From a checkpoint of a small mixture-of-experts model trained on Wikipedia.
Experts: 8 picks a token, a sigmoid router.
Below are experts of layer 5 (counted from 0) of a mixture-of-experts language model. Rows are named router (the router's row for the expert), up (a neuron's input weights, with its number) and show model dimensions 0-159. Each number is 200 + 20 x the weight over its row's rms, rounded and kept within 0 to 999.
After each expert's rows: a language model's description of what the expert responds to. This comes from a sample of Wikipedia text that the model never trained on.

# expert 43
router,204,217,220,194,189,193,185,212,174,198,222,194,172,266,229,179,203,195,200,188,188,224,192,186,196,208,195,217,209,229,207,201,184,211,207,197,199,213,170,204,201,208,186,220,248,191,179,192,186,221,188,183,209,190,203,208,205,200,185,196,179,184,202,247,222,203,185,204,207,190,136,189,232,216,233,198,202,190,182,189,194,169,188,188,200,196,222,164,209,228,195,188,194,197,168,203,222,198,188,220,188,183,199,254,231,204,213,205,190,192,209,198,178,216,161,260,209,182,200,204,212,230,186,199,197,194,167,200,203,167,201,256,181,189,194,219,162,188,170,177,184,185,209,195,182,226,207,213,183,221,225,235,219,201,155,185,195,211,186,196
up0,168,203,250,206,205,182,229,219,187,191,201,192,185,208,180,205,215,207,246,203,184,213,233,224,225,205,169,177,190,174,223,186,160,138,211,210,219,226,193,226,197,193,193,143,215,219,187,219,188,213,221,197,213,186,181,226,190,238,200,186,206,211,207,162,207,190,215,185,206,179,187,187,256,227,217,187,168,214,216,185,192,224,217,201,204,188,197,192,186,235,187,191,197,197,215,219,204,210,180,175,205,183,203,207,210,204,188,215,181,194,195,208,170,176,186,158,221,195,208,211,211,180,211,197,188,172,183,241,201,182,197,196,194,204,179,253,198,190,214,181,196,228,210,178,217,195,174,193,220,200,239,202,236,196,193,193,209,169,208,182
Description: Initials and abbreviations. Periods after initials and abbreviations, such as O. T., U.S., Charles I., plus capital-letter chunks and mid-name pieces like Ma-de-leine, Cor-p.

# expert 56
router,193,237,228,206,218,162,225,227,238,154,210,233,196,214,189,181,199,194,173,188,198,216,183,234,197,211,173,202,194,217,200,213,201,213,199,203,192,221,201,231,226,211,225,220,193,182,217,178,198,203,200,188,203,158,217,216,180,211,142,161,169,194,227,214,160,182,198,218,191,214,170,181,207,170,216,173,218,223,182,224,215,202,172,199,196,195,207,167,212,193,183,210,188,228,167,169,243,188,166,209,190,198,216,206,202,191,162,221,217,194,214,198,219,183,193,222,190,197,188,201,212,222,233,170,208,219,186,204,200,217,179,204,185,189,232,206,194,216,175,172,179,204,219,184,222,175,214,197,220,189,200,217,227,179,225,169,206,193,207,229
up0,214,229,203,210,194,223,196,193,243,167,182,199,210,210,175,186,222,207,182,190,237,183,175,202,197,177,177,219,193,205,197,229,187,174,200,210,224,232,145,211,196,209,201,192,219,193,176,186,178,174,214,176,212,198,174,232,171,195,211,210,200,210,201,206,196,209,172,194,209,213,190,195,200,197,197,172,170,225,200,181,218,180,195,165,181,196,204,187,176,150,184,238,245,195,195,187,238,235,220,215,186,176,184,238,240,193,192,196,212,197,187,188,187,185,174,193,182,207,176,216,220,204,219,226,188,194,208,170,193,187,190,198,212,155,188,213,186,209,202,189,181,175,217,196,235,184,220,216,187,169,184,235,204,219,227,215,221,249,193,222
Description: Latinate word starts. First pieces of long Latinate verbs and nouns after to/was/and, such as impr, dis, conv, acc, ex, e.g. imprisoned.

# expert 39
router,234,226,214,194,201,169,203,194,198,192,209,207,188,216,184,190,197,181,197,168,226,237,191,211,224,175,162,240,206,210,207,213,197,220,177,190,209,221,198,192,175,212,197,209,197,202,211,232,176,173,211,167,219,164,194,213,218,214,175,184,206,139,212,249,201,193,238,205,205,201,183,200,200,196,252,201,240,236,205,239,229,208,169,197,204,208,210,199,174,182,172,182,176,224,214,195,210,216,202,197,169,169,211,205,216,196,172,217,207,161,199,180,212,157,208,190,208,178,198,193,195,183,209,210,191,227,221,200,229,191,156,212,184,198,183,222,177,179,206,184,185,171,201,201,206,177,177,206,237,205,226,207,203,200,191,184,187,192,179,221
up0,196,225,238,199,212,191,189,205,198,178,193,181,204,219,182,215,235,205,200,191,216,247,170,204,186,217,201,203,189,196,205,228,171,188,202,180,224,180,196,221,194,189,224,159,213,223,201,192,151,180,238,190,211,201,193,225,201,226,186,194,171,170,206,219,186,221,187,223,149,229,201,191,198,199,221,194,191,231,192,221,212,203,217,209,204,185,232,184,222,190,233,206,205,185,210,188,183,221,215,223,173,189,218,179,209,204,184,208,190,177,199,205,209,223,209,165,212,200,216,166,190,219,253,202,207,228,200,215,229,213,198,213,190,184,214,186,193,184,189,216,208,192,244,202,190,198,142,179,258,211,213,208,206,183,175,205,183,198,150,212
Description: Infobox list dashes. Line-initial dashes starting infobox fields like Population, Succeeded by, In office, plus word-start pieces such as ass, po, ext.

# expert 8
router,233,221,198,224,200,175,198,180,231,188,180,203,172,191,231,196,198,206,181,159,214,192,181,196,204,157,215,258,166,204,215,215,203,168,177,203,214,211,188,220,199,220,211,231,192,193,209,199,188,201,202,167,191,186,217,200,231,191,185,177,209,193,198,224,203,237,181,189,224,209,150,235,179,157,216,197,205,215,192,242,202,221,185,226,201,197,218,188,159,205,184,229,198,205,197,205,222,215,207,233,197,193,219,209,235,188,197,205,204,199,178,194,214,199,193,228,209,160,202,203,177,175,231,164,199,208,220,189,211,143,174,219,201,209,213,228,188,188,191,210,186,153,216,207,188,183,192,212,218,182,199,202,216,224,179,183,203,177,222,210
up0,193,200,178,195,177,172,176,200,196,187,259,201,216,186,191,198,198,207,175,193,188,210,175,198,189,163,179,202,227,210,201,180,203,193,201,176,202,223,192,242,227,191,204,223,175,191,196,198,204,190,231,206,208,165,194,234,237,192,161,179,179,184,185,223,222,246,193,190,188,224,179,220,208,188,192,181,197,194,201,210,191,203,207,209,209,201,211,193,177,179,169,233,193,180,165,208,213,174,209,218,200,180,206,248,213,213,207,228,180,210,184,167,208,155,194,204,187,169,207,230,205,200,185,182,200,219,216,187,213,198,183,219,186,189,213,240,246,198,176,206,180,144,221,182,197,196,206,200,207,191,202,215,184,213,200,159,186,252,181,182
Description: Parentheses, education words. Opening parentheses after names or degrees, plus education words like University, School, Institute in biographies, e.g. Munich (Political Science.

# expert 42
router,258,221,191,213,189,151,236,184,224,178,187,207,189,188,196,190,168,212,199,177,231,210,138,215,202,193,180,216,170,252,196,210,175,182,172,193,205,208,204,245,210,204,210,214,208,211,194,208,218,205,229,197,210,191,206,225,199,196,174,187,211,200,216,223,207,182,208,218,207,206,158,240,193,153,224,157,203,200,179,215,190,196,192,215,175,207,220,194,182,198,194,232,205,237,195,193,201,195,213,192,190,181,211,211,237,201,206,195,148,211,184,191,204,187,202,215,204,183,188,201,231,208,211,184,192,177,228,172,211,150,176,218,177,196,197,192,188,198,211,191,206,170,202,215,188,184,179,220,209,182,208,193,242,211,200,201,171,208,219,210
up0,199,185,225,214,194,185,223,216,232,200,178,208,197,232,204,195,169,202,193,206,202,188,169,176,219,226,210,215,175,237,175,199,191,221,220,248,234,223,185,206,204,229,215,178,238,177,196,194,214,172,231,226,180,186,209,247,208,185,198,202,203,182,228,221,184,212,244,187,209,186,200,215,196,195,208,161,199,180,177,207,199,195,216,210,182,187,218,205,200,207,164,225,185,206,184,183,190,216,225,205,204,188,192,186,236,168,188,153,191,202,164,193,183,182,244,235,188,153,200,200,215,209,209,182,184,179,194,217,180,190,181,193,162,211,195,221,226,195,222,194,196,213,214,170,172,167,174,202,191,164,223,215,223,176,191,194,210,196,194,192
Description: Prepositions in names. Prepositions in institution names (Institute for, University of), and word pieces inside foreign names and titles, like Villeneuve, Museum, poética.

# expert 61
router,222,201,178,219,203,189,183,206,239,200,221,197,194,218,215,157,229,204,187,182,210,226,189,196,216,211,166,207,193,200,203,181,186,183,189,201,238,178,170,202,249,191,188,198,184,192,203,230,190,192,195,219,200,193,187,189,207,233,225,208,196,191,224,174,174,171,197,201,185,187,185,206,211,190,217,151,190,208,162,208,201,176,189,212,229,151,197,182,157,222,184,201,198,239,172,255,221,175,187,232,213,185,239,212,213,200,196,232,196,168,222,234,189,234,208,217,185,190,174,195,192,224,195,190,171,186,192,171,240,211,188,207,185,209,205,210,209,190,187,179,193,205,211,206,210,206,187,197,208,200,190,190,242,210,209,195,208,192,182,258
up0,227,222,178,193,173,177,200,208,217,205,175,199,215,202,220,203,167,199,206,152,191,161,186,185,222,173,204,194,241,208,207,194,196,237,176,228,209,193,209,210,166,216,217,215,200,211,167,203,190,223,193,221,182,195,216,219,183,204,203,205,173,217,236,209,191,175,185,187,214,174,191,216,206,187,181,229,209,179,197,208,183,203,182,228,223,204,193,237,219,218,193,232,216,207,191,198,188,177,255,198,203,170,173,184,233,184,211,272,201,213,190,219,207,229,188,230,209,221,188,196,181,194,234,186,218,199,177,197,185,208,187,184,224,213,176,206,172,223,212,167,205,218,189,208,170,215,189,208,187,202,193,222,187,199,146,199,162,195,203,198
Description: Past participles and verbs. Past-tense and participle verbs or endings after was, is, also, such as described, noted, disband-ed, made, known, released.

# expert 52
router,202,227,223,225,198,187,180,161,182,195,226,188,182,239,192,177,191,198,198,194,229,201,205,173,218,234,178,174,212,235,203,191,195,184,196,231,219,201,180,219,218,188,212,194,215,203,204,183,206,202,183,184,212,233,188,181,208,217,172,218,175,190,231,185,169,200,184,239,221,198,169,187,215,219,219,188,170,206,177,250,200,173,199,194,218,171,201,190,209,219,175,204,196,235,179,217,228,217,210,196,186,202,173,214,203,170,176,234,149,211,209,211,218,208,198,205,197,205,187,213,180,236,192,167,219,225,201,210,206,163,190,204,207,160,172,232,175,187,193,184,204,199,192,183,161,213,208,186,210,228,185,239,234,178,196,166,194,198,205,225
up0,151,205,189,199,194,178,223,221,200,201,239,213,199,166,205,157,212,203,199,212,219,193,181,182,198,205,176,185,195,196,198,209,195,195,191,182,224,169,180,188,225,191,190,199,194,225,173,206,193,203,202,220,208,199,200,202,222,205,188,218,201,205,222,164,183,198,191,192,170,221,177,209,202,176,221,193,217,223,237,196,164,191,224,179,191,210,203,186,200,195,181,212,186,226,210,225,243,195,243,226,223,234,208,212,197,161,227,220,197,178,213,184,177,236,207,252,192,181,202,181,182,214,216,220,173,159,192,232,201,196,190,220,203,181,214,200,182,209,201,173,157,204,202,210,184,179,207,202,226,203,158,237,199,183,227,142,219,176,216,202
Description: Digits and mid-word pieces. Number pieces such as 00, 100, 500, and inner pieces of ordinary English words, such as ick in sickle, ser in Observer.

# expert 33
router,217,182,196,198,204,189,208,172,215,201,209,223,163,208,175,192,204,179,205,220,227,216,199,163,193,191,194,205,194,217,198,232,187,172,166,172,225,211,168,215,183,183,221,203,207,200,200,199,168,229,197,241,220,192,250,219,213,199,142,225,202,177,191,219,185,201,213,191,199,183,191,207,198,166,241,184,245,199,195,192,189,178,204,194,219,189,210,176,172,208,191,203,188,243,211,190,231,178,214,249,184,172,236,243,213,203,211,195,173,182,184,210,196,176,220,207,169,222,238,235,242,215,218,182,206,197,188,167,190,219,193,222,176,191,195,195,197,188,202,193,195,199,223,186,199,202,190,219,218,212,210,171,202,230,208,184,192,194,173,197
up1,261,182,226,210,158,220,190,176,225,203,223,202,188,208,237,188,185,199,195,207,209,208,203,245,177,196,203,216,183,195,176,176,184,180,164,219,226,171,251,222,199,194,213,206,191,155,208,192,190,184,223,192,212,171,185,197,218,162,167,197,194,196,181,218,195,214,188,204,198,207,211,220,209,216,234,196,204,250,209,189,224,205,176,185,189,208,221,236,198,186,188,190,182,206,206,215,228,188,196,201,193,151,211,185,223,201,198,224,187,248,194,207,188,241,187,195,174,197,173,176,159,203,209,218,184,203,162,210,206,181,176,234,196,199,225,221,213,199,234,193,211,190,210,200,220,220,196,229,192,191,204,189,199,204,230,185,201,219,221,205
Description: Foreign name beginnings. Capitalized first pieces of Slavic, Spanish and other foreign names and places, e.g. Pav-lović, Yu-goslavia, Iv-ković, Ra-imondi.

# expert 12
router,227,176,245,230,218,193,225,191,196,179,191,197,195,231,222,196,214,199,202,174,226,197,210,183,212,189,189,218,182,191,171,200,155,203,186,201,219,217,171,194,217,215,253,209,201,182,208,209,196,173,205,222,190,173,195,217,219,200,163,179,171,178,216,207,160,203,197,198,203,174,198,229,180,198,233,204,199,204,204,251,187,203,182,186,212,200,196,176,189,188,198,217,201,231,206,172,227,218,195,180,190,158,207,219,213,190,183,216,198,179,183,201,246,224,178,240,213,153,213,196,196,201,187,155,204,228,194,199,221,160,191,232,204,186,207,215,169,215,215,188,159,166,198,182,195,211,198,184,200,205,216,193,224,234,216,205,215,177,184,213
up0,175,184,211,210,203,173,232,216,203,185,220,223,211,220,216,194,218,203,216,188,227,215,199,185,202,224,167,233,203,196,194,193,196,174,178,196,197,179,216,210,210,187,191,171,244,164,198,198,193,200,215,205,213,202,205,181,204,232,174,170,235,181,218,165,182,260,185,239,189,189,178,210,226,200,186,197,176,228,180,238,196,185,203,178,207,198,208,206,185,223,199,235,212,227,184,198,209,207,197,198,188,187,220,182,201,223,180,173,180,156,183,218,176,220,172,224,174,152,216,211,217,249,208,194,182,214,186,216,188,202,180,220,200,210,187,185,175,209,202,167,164,230,233,183,180,210,185,193,194,216,211,199,250,189,216,205,204,197,189,225
Description: Hyphens, brackets, paragraph breaks. Hyphens inside compounds (rapidly-growing, rights-of-way), opening parentheses and quotes, slashes in dates, and paragraph breaks after section headings or sentences.

# expert 63
router,217,210,211,216,186,205,184,167,178,200,215,204,147,241,196,193,170,203,175,218,218,226,183,213,193,180,177,216,180,230,218,198,188,182,198,204,191,207,174,248,205,192,198,215,231,195,194,207,198,193,218,189,196,209,221,213,227,192,163,191,197,172,187,224,213,180,173,194,207,208,178,218,212,228,235,189,198,174,190,190,196,188,187,158,193,185,231,188,180,205,219,198,205,194,181,210,239,182,204,205,177,186,207,241,237,212,226,187,192,192,200,191,178,174,220,263,197,198,214,205,220,182,204,193,182,201,171,187,200,163,208,263,173,187,197,196,168,183,215,192,203,217,205,205,199,230,189,204,176,229,197,232,224,216,181,188,175,212,167,216
up0,191,226,233,213,217,181,190,169,194,228,218,224,164,210,196,190,161,214,204,190,197,224,208,213,215,211,215,186,179,221,201,218,225,162,163,219,205,229,196,189,214,224,194,200,243,179,170,199,205,180,178,180,201,181,215,218,189,197,169,184,206,207,194,218,199,202,189,219,185,187,191,223,208,183,196,177,226,221,174,193,211,193,247,171,207,179,225,175,185,230,259,207,196,215,206,179,203,204,193,189,171,167,211,198,196,220,209,175,191,205,177,185,224,220,206,214,207,202,238,190,216,221,201,200,185,211,178,172,178,199,183,229,166,199,182,187,203,198,187,236,158,238,205,230,192,191,159,194,183,212,222,197,217,196,173,183,186,159,202,228
Description: Accented letters in names. Single letters and diacritic characters inside German, Nordic, Czech and Polish names or acronyms, e.g. VfB, Björn, Kjersti, Třebíč.

# expert 54
router,223,207,209,190,201,191,194,171,183,172,228,208,163,242,218,200,173,200,187,207,191,232,171,176,190,238,181,228,188,213,207,235,186,198,199,184,207,210,154,203,224,203,216,202,222,197,184,215,209,201,172,193,212,210,206,210,195,182,197,183,189,179,189,219,191,205,190,207,219,185,148,190,206,213,239,210,204,191,199,187,187,186,170,195,185,178,231,168,206,213,212,198,182,192,198,200,230,196,186,204,190,196,204,230,218,208,219,214,195,188,197,233,164,192,198,241,209,176,208,202,258,206,209,212,194,183,168,197,203,167,218,247,200,192,196,186,162,187,192,176,207,218,192,204,152,246,212,229,188,205,185,230,229,215,166,207,155,203,178,208
up0,199,166,182,175,159,175,201,176,209,179,190,198,192,233,228,168,178,193,204,186,193,203,170,199,207,210,184,251,185,197,191,189,239,187,192,197,234,193,212,194,228,228,199,211,198,201,191,214,210,166,155,174,215,189,203,195,205,175,220,214,231,199,224,186,168,190,207,216,217,183,206,179,187,201,229,212,189,223,189,186,180,221,199,208,197,205,244,204,195,199,182,222,213,195,237,205,216,181,166,206,218,200,187,213,181,189,221,230,221,163,190,219,195,238,193,191,218,200,211,191,210,223,231,178,195,166,176,217,200,201,196,226,171,198,204,238,233,171,225,192,208,210,179,217,199,168,205,202,202,183,214,232,209,198,143,239,183,176,212,216
Description: Letters inside names. Single letters or short pieces inside names, initials and abbreviations, such as the r in Mr., C. Shaw, CSKA, Dwight.

# expert 48
router,177,236,194,205,189,174,196,194,215,200,219,219,185,220,207,175,204,177,190,190,176,216,219,190,185,185,189,218,203,215,212,234,205,181,177,211,184,221,192,191,209,240,201,194,206,214,196,199,135,208,173,176,217,199,204,192,208,235,177,179,187,183,195,191,175,215,208,213,215,192,179,177,203,132,204,187,185,227,175,222,198,193,187,210,223,198,222,183,171,233,203,212,185,213,219,242,238,201,188,182,151,168,211,218,215,217,177,175,195,182,213,212,230,204,198,213,224,170,198,244,217,226,231,178,190,242,187,164,218,209,188,201,204,223,186,206,200,178,198,211,195,228,229,183,181,195,198,167,212,226,215,212,210,230,195,182,189,205,213,207
up0,202,200,180,228,185,193,195,217,195,193,169,197,167,230,202,194,196,192,176,176,203,207,172,202,195,195,205,182,197,207,204,188,169,183,195,208,213,205,182,217,235,186,239,193,213,194,193,230,186,191,184,184,215,198,226,206,188,215,235,183,203,189,189,195,240,202,221,234,196,211,224,189,201,184,217,207,181,205,196,163,185,192,200,215,194,170,183,218,174,237,220,201,153,205,211,194,200,176,253,182,166,168,181,171,180,225,185,207,191,202,169,208,222,208,201,210,232,166,194,211,221,221,228,208,196,241,213,226,195,199,208,190,227,186,170,235,205,176,213,234,210,213,236,157,169,210,211,170,205,247,222,239,217,186,188,194,211,197,196,185
Description: Roles and occupations. Occupation, role and affiliation words, often endings completing them: co-founder, pitcher, physicist, hurler, member, President, Republican, coach.

# expert 2
router,216,189,173,190,212,189,206,182,175,195,220,212,155,216,187,183,201,169,184,193,229,203,190,200,240,205,170,195,202,210,193,170,207,188,203,227,229,190,181,222,225,168,215,246,190,192,196,184,208,208,201,203,197,208,219,218,226,181,181,206,216,181,206,180,192,188,167,207,219,209,192,193,193,188,223,151,190,206,192,204,213,181,172,192,214,143,211,221,174,186,227,214,206,214,201,216,270,223,202,199,162,202,201,190,191,196,200,222,171,213,204,196,209,188,170,221,196,200,188,203,236,193,205,186,235,213,200,206,214,171,209,216,220,170,193,200,191,187,178,198,205,188,191,164,206,226,217,188,209,206,201,197,266,242,225,198,196,203,172,244
up0,219,191,221,202,226,241,195,250,215,197,192,216,198,243,223,214,170,210,208,207,165,192,240,212,194,161,204,193,216,213,187,201,194,200,186,192,213,183,186,178,217,198,207,198,186,182,163,214,189,219,240,200,198,169,206,204,192,188,195,207,216,184,182,185,217,198,193,194,218,229,199,170,200,185,214,196,231,227,210,196,195,189,172,214,225,214,198,187,178,137,181,179,156,239,212,213,220,190,218,190,217,176,241,185,226,189,172,157,191,197,188,192,194,188,177,236,182,199,191,193,235,181,201,204,204,228,184,211,200,225,193,203,219,199,193,179,186,197,238,192,204,198,192,189,173,220,240,206,207,194,192,162,196,239,200,212,180,199,165,226
Description: Digits in statistics. Digits and number pieces inside figures in tables and census prose, such as densities, vote counts and distances, e.g. 50.7, 1391, km.

# expert 11
router,211,203,246,227,196,186,226,201,214,202,210,208,201,208,166,163,205,189,189,198,214,206,179,198,210,180,193,225,196,192,160,212,189,198,226,205,221,184,187,226,220,188,260,199,228,185,157,213,188,175,215,211,208,166,224,221,206,225,156,210,143,193,189,194,180,212,222,204,209,199,191,183,206,208,222,181,182,209,182,221,232,171,179,210,192,191,203,174,203,203,220,220,170,212,190,202,202,215,190,211,194,185,215,213,195,163,187,211,186,180,192,227,211,229,198,230,213,182,183,204,205,232,208,167,183,258,169,215,220,191,194,196,208,183,224,189,183,177,184,227,185,173,188,162,185,200,209,181,210,207,198,185,261,207,219,202,201,185,197,215
up0,198,225,215,197,208,216,176,228,165,200,193,189,202,176,204,203,212,205,187,197,174,183,197,204,200,229,220,198,172,202,268,198,187,195,213,184,170,187,175,170,212,156,179,194,173,166,161,194,197,184,175,203,212,167,180,196,209,207,212,238,209,201,267,224,205,208,171,192,237,205,185,235,195,198,225,166,229,198,207,214,212,204,166,228,191,220,208,177,195,179,188,183,209,178,245,161,223,216,205,228,201,207,210,170,240,175,211,182,213,181,238,225,188,216,177,205,194,201,218,212,214,214,239,205,183,216,204,178,211,192,212,225,192,199,195,205,181,206,211,224,228,203,201,202,174,178,183,190,203,193,189,203,178,218,198,203,207,195,202,195
Description: Clause boundaries, contrast connectives. Sentence and clause breaks (periods, commas, semicolons, paragraph breaks) and the contrast or condition words after them, such as however, while, although.

# expert 50
router,203,183,202,236,188,209,225,204,197,190,179,220,138,223,215,171,228,155,164,193,199,189,213,185,231,198,166,211,205,212,214,190,227,181,185,204,237,229,196,221,216,186,179,202,191,205,180,177,165,214,232,179,225,177,214,209,190,209,196,199,173,171,201,178,208,211,200,226,208,182,190,197,187,205,196,166,198,212,195,195,208,196,175,204,202,188,209,194,196,207,235,216,197,229,224,210,198,245,182,188,204,203,226,190,192,163,186,195,155,200,189,198,202,189,183,258,204,206,187,185,225,212,185,168,199,208,204,217,217,218,185,234,172,181,224,205,198,190,179,221,216,198,205,162,204,192,186,216,250,207,210,234,223,200,180,187,221,232,180,227
up0,227,213,213,212,185,212,201,160,219,194,210,214,150,217,192,146,199,216,147,224,199,209,216,181,198,218,183,217,208,224,235,225,169,180,199,196,238,198,221,221,204,225,172,200,188,209,178,205,181,209,185,188,255,195,234,194,189,226,202,218,168,174,203,189,223,171,192,202,228,185,214,224,217,187,206,217,216,234,197,207,212,179,235,212,231,198,209,200,185,197,202,203,206,178,216,190,203,216,208,195,221,221,176,203,185,201,166,184,158,192,215,221,190,209,193,195,204,183,205,194,217,190,217,190,194,172,204,191,188,205,193,223,186,179,200,223,193,196,160,217,196,189,207,183,211,165,197,195,205,229,227,198,185,184,141,148,201,228,195,199
Description: Table cells and pipes. Pipe separators and small numbers opening table cells, such as lap times, scores and ranks, e.g. | 1:39.88, | 1–2.

# expert 0
router,216,190,228,238,186,198,241,204,227,163,189,200,178,243,182,187,200,211,182,175,222,191,220,184,213,195,190,216,178,189,169,217,184,203,196,218,190,205,187,207,233,195,217,215,206,169,189,201,185,177,192,198,206,165,179,215,226,193,188,172,161,195,238,190,173,206,213,217,189,182,211,200,211,186,251,194,196,202,184,251,182,200,205,206,215,199,194,155,197,218,229,215,192,203,193,183,213,212,179,209,216,149,200,217,195,186,171,213,187,212,193,221,210,203,186,214,199,190,208,201,203,233,175,190,214,226,165,223,230,202,216,216,208,176,222,189,183,192,182,185,161,165,228,172,181,197,204,189,207,213,172,182,233,203,242,218,230,168,196,186
up0,226,220,203,206,175,232,226,188,182,160,183,230,175,211,206,212,220,202,201,183,218,194,201,186,201,194,191,215,199,203,198,189,179,193,177,188,197,222,177,188,211,200,173,234,199,225,207,253,190,215,177,214,211,207,186,187,204,211,231,191,180,201,257,200,189,189,181,217,199,186,208,220,197,207,206,215,206,197,190,250,169,207,192,195,235,164,192,198,181,203,223,180,156,203,198,220,180,193,230,216,201,207,235,202,196,159,178,195,191,223,198,205,215,212,190,207,195,190,210,207,177,172,205,198,196,188,188,185,196,181,181,251,208,203,173,179,219,179,212,179,168,192,273,189,210,211,142,195,207,230,204,211,240,200,191,211,199,181,202,177
Description: Line breaks, opening quotes. Line breaks before list items, table rows and new paragraphs, plus opening quote marks after "said," or "told him," and prefixes like un-.

# expert 35
router,204,209,194,223,221,182,248,194,210,190,213,225,188,204,195,183,180,190,190,194,209,197,193,205,203,189,198,260,166,220,180,216,196,198,201,216,204,219,171,217,235,209,176,201,238,175,162,209,169,198,201,199,181,216,184,234,209,187,179,205,212,194,208,183,190,169,201,219,199,197,188,188,227,199,240,183,218,194,194,205,191,227,186,206,198,168,222,202,176,204,184,202,181,231,207,202,169,197,221,221,193,173,215,194,232,193,199,166,186,227,202,202,247,198,147,211,207,203,207,185,243,228,208,196,203,186,217,195,211,185,160,207,212,165,231,201,202,168,163,217,201,162,210,196,207,208,221,156,189,233,226,193,240,218,209,204,211,220,200,222
up0,234,222,200,188,185,202,181,188,178,206,187,188,203,215,207,195,216,169,187,212,178,202,213,170,189,221,191,202,204,187,208,217,185,193,189,216,202,203,185,181,167,213,207,174,225,180,179,225,157,205,179,212,204,169,195,199,179,173,194,203,204,199,188,198,218,238,197,189,223,215,232,206,173,181,197,205,233,197,205,219,158,206,185,202,200,162,192,207,200,190,204,220,173,211,220,215,214,196,185,213,251,177,235,240,202,177,202,217,195,168,234,235,178,177,225,214,219,188,199,187,220,188,243,192,203,195,215,173,176,241,187,188,156,212,216,245,202,185,191,188,179,199,225,175,190,220,148,217,180,213,219,200,212,202,232,164,187,187,177,220
Description: Prepositions after nouns/verbs. Prepositions, mostly of, in, to, by and for, following a noun or participle and introducing a phrase, such as members of.

# expert 10
router,197,222,177,195,198,206,199,216,218,183,193,211,131,199,178,205,207,184,170,229,190,203,183,219,213,192,205,210,223,232,200,190,208,191,207,227,194,231,222,197,227,169,201,229,208,189,195,197,180,183,189,204,201,205,204,215,171,186,232,214,174,193,204,175,211,200,167,188,230,213,175,196,189,180,232,190,208,209,178,197,203,206,182,253,233,155,238,188,142,167,216,211,192,204,186,188,229,220,193,194,167,203,192,235,225,182,181,217,206,229,193,187,226,199,204,208,170,202,199,207,222,192,218,195,168,190,181,190,199,198,208,221,176,214,191,217,217,175,171,201,229,183,220,166,185,201,200,172,215,225,199,207,228,201,160,178,195,232,218,219
up0,175,191,223,230,192,212,216,176,197,176,193,224,171,196,237,212,192,219,207,197,216,196,216,178,198,185,201,200,200,235,200,217,217,193,184,171,220,198,195,195,239,221,248,220,218,167,207,244,181,184,231,214,209,210,165,178,211,202,200,181,196,183,175,188,186,205,243,167,201,189,220,186,218,170,231,185,211,226,181,185,194,202,239,215,171,199,225,191,204,215,198,194,167,217,220,198,202,201,200,195,224,191,202,219,192,200,172,216,200,220,221,199,167,201,218,181,223,219,183,203,215,239,209,197,165,247,195,158,190,192,183,166,204,182,199,227,236,192,198,209,225,169,178,168,211,174,162,191,202,174,201,222,182,185,195,216,190,229,213,191
Description: Infobox field labels. Field names and values in list-style infoboxes after a dash or colon, such as Born, Label, Location, Clade, Coordinates, plus coordinate digits.

# expert 6
router,211,195,231,215,187,211,210,216,231,190,217,226,177,239,192,174,191,178,203,181,206,217,203,213,202,195,217,187,207,244,215,204,205,168,191,191,197,183,188,221,216,206,216,202,220,177,210,213,186,196,177,214,202,213,235,180,181,211,202,207,182,204,189,203,150,195,188,219,214,192,154,186,206,185,208,196,174,192,185,257,182,184,183,217,193,179,201,190,193,195,195,213,188,230,203,186,250,242,188,196,206,171,192,217,212,160,183,213,172,182,208,206,202,212,166,221,169,224,207,210,203,211,196,165,175,230,193,178,214,209,170,204,222,197,209,175,227,198,204,201,163,202,202,205,208,212,248,171,225,206,174,193,255,186,225,158,208,216,200,226
up0,225,196,232,203,215,223,194,222,228,179,182,211,181,203,175,192,205,185,199,216,194,187,239,190,213,203,215,163,218,212,208,187,202,189,188,206,187,190,173,211,213,220,200,252,216,221,187,156,178,205,192,223,196,163,193,214,221,187,168,200,184,215,216,194,194,199,174,171,232,210,196,201,169,199,190,191,211,228,179,188,182,211,209,217,257,200,185,166,229,231,178,239,161,217,202,215,209,251,180,199,186,233,210,202,188,196,176,181,187,199,201,220,208,247,223,224,175,195,212,209,227,225,204,167,209,202,219,205,181,190,165,181,176,185,176,185,202,199,181,178,179,172,236,212,210,191,191,228,228,195,216,197,231,186,193,187,187,217,200,206
Description: Verb and noun stems. Stems of common verbs and abstract nouns before a suffix or after to/in, such as regard(ed), question(ing), help, experience, order.

# expert 32
router,221,206,191,190,200,197,196,161,197,180,196,238,152,194,157,210,193,160,184,220,230,219,174,182,198,190,199,203,190,202,202,223,186,179,191,201,229,220,167,203,206,185,205,196,247,184,194,206,167,199,183,192,216,192,193,220,238,171,193,192,208,170,210,209,227,200,227,186,215,181,198,230,192,208,228,198,230,246,196,188,218,192,194,204,203,184,223,193,179,158,181,213,189,209,226,199,218,203,190,211,237,180,239,231,205,200,178,207,199,176,190,214,203,176,217,214,224,192,208,196,213,191,194,193,223,209,175,155,237,207,175,204,150,198,219,209,189,185,206,188,206,201,189,177,184,228,200,164,186,239,231,219,213,206,224,167,167,216,206,208
up1,205,208,198,217,198,195,244,196,194,210,184,229,136,228,199,228,207,194,218,164,198,207,179,188,186,209,213,208,172,211,217,220,199,231,202,198,237,211,217,174,206,202,226,226,205,186,187,198,210,190,194,205,221,215,192,215,231,222,207,188,205,147,214,189,231,174,191,185,195,192,205,214,212,199,239,191,199,206,208,204,215,189,172,225,196,206,187,169,199,172,195,231,194,218,195,211,195,176,209,157,212,180,201,196,211,231,213,219,169,167,188,272,194,230,192,191,218,210,202,200,174,213,217,196,199,225,190,144,167,226,214,169,189,184,199,201,159,218,206,202,210,195,188,203,190,202,194,209,185,197,208,229,201,217,221,232,162,188,176,187
Description: Football club statistics. Association football career tables and honours: pipes between apps/goals, League, Cup, FC, UEFA, loan, season dashes like 2018–19.

# expert 4
router,191,181,213,213,192,191,203,181,190,201,193,221,197,214,223,204,183,193,213,173,199,220,173,200,215,186,172,195,186,208,198,232,182,173,174,168,227,239,162,212,205,224,176,174,245,192,186,233,168,187,206,204,204,195,188,197,209,220,205,195,183,178,211,192,197,234,228,211,202,210,198,223,199,184,203,213,183,225,187,233,207,193,184,184,206,195,223,202,187,177,191,216,189,212,174,265,268,239,199,217,175,187,181,217,236,181,187,163,180,193,197,196,194,184,211,227,205,196,195,219,182,199,207,196,175,214,172,184,229,200,200,185,209,208,188,220,184,169,204,185,205,186,215,218,159,224,181,219,228,240,233,196,201,195,191,198,147,192,190,204
up0,204,188,212,250,224,218,187,209,195,186,178,218,167,236,200,189,166,201,192,205,178,206,137,216,208,196,201,177,187,211,188,203,189,213,220,191,202,187,211,189,214,254,188,216,214,196,165,209,175,206,194,189,222,181,211,222,198,186,197,237,198,177,212,214,214,235,208,227,221,193,175,236,210,197,193,220,216,203,185,202,206,202,198,225,165,196,197,177,183,184,194,216,195,247,186,151,183,183,209,218,207,195,199,237,222,228,184,222,219,234,204,243,202,193,200,197,219,177,214,219,180,221,222,207,225,230,194,213,180,164,225,221,186,214,201,157,212,195,203,158,187,196,174,203,206,207,211,206,188,210,236,187,185,201,162,173,207,204,210,190
Description: Head nouns after determiners. Common nouns and noun-ending pieces right after the, his, often before of, such as way, area, role, city, existence, end.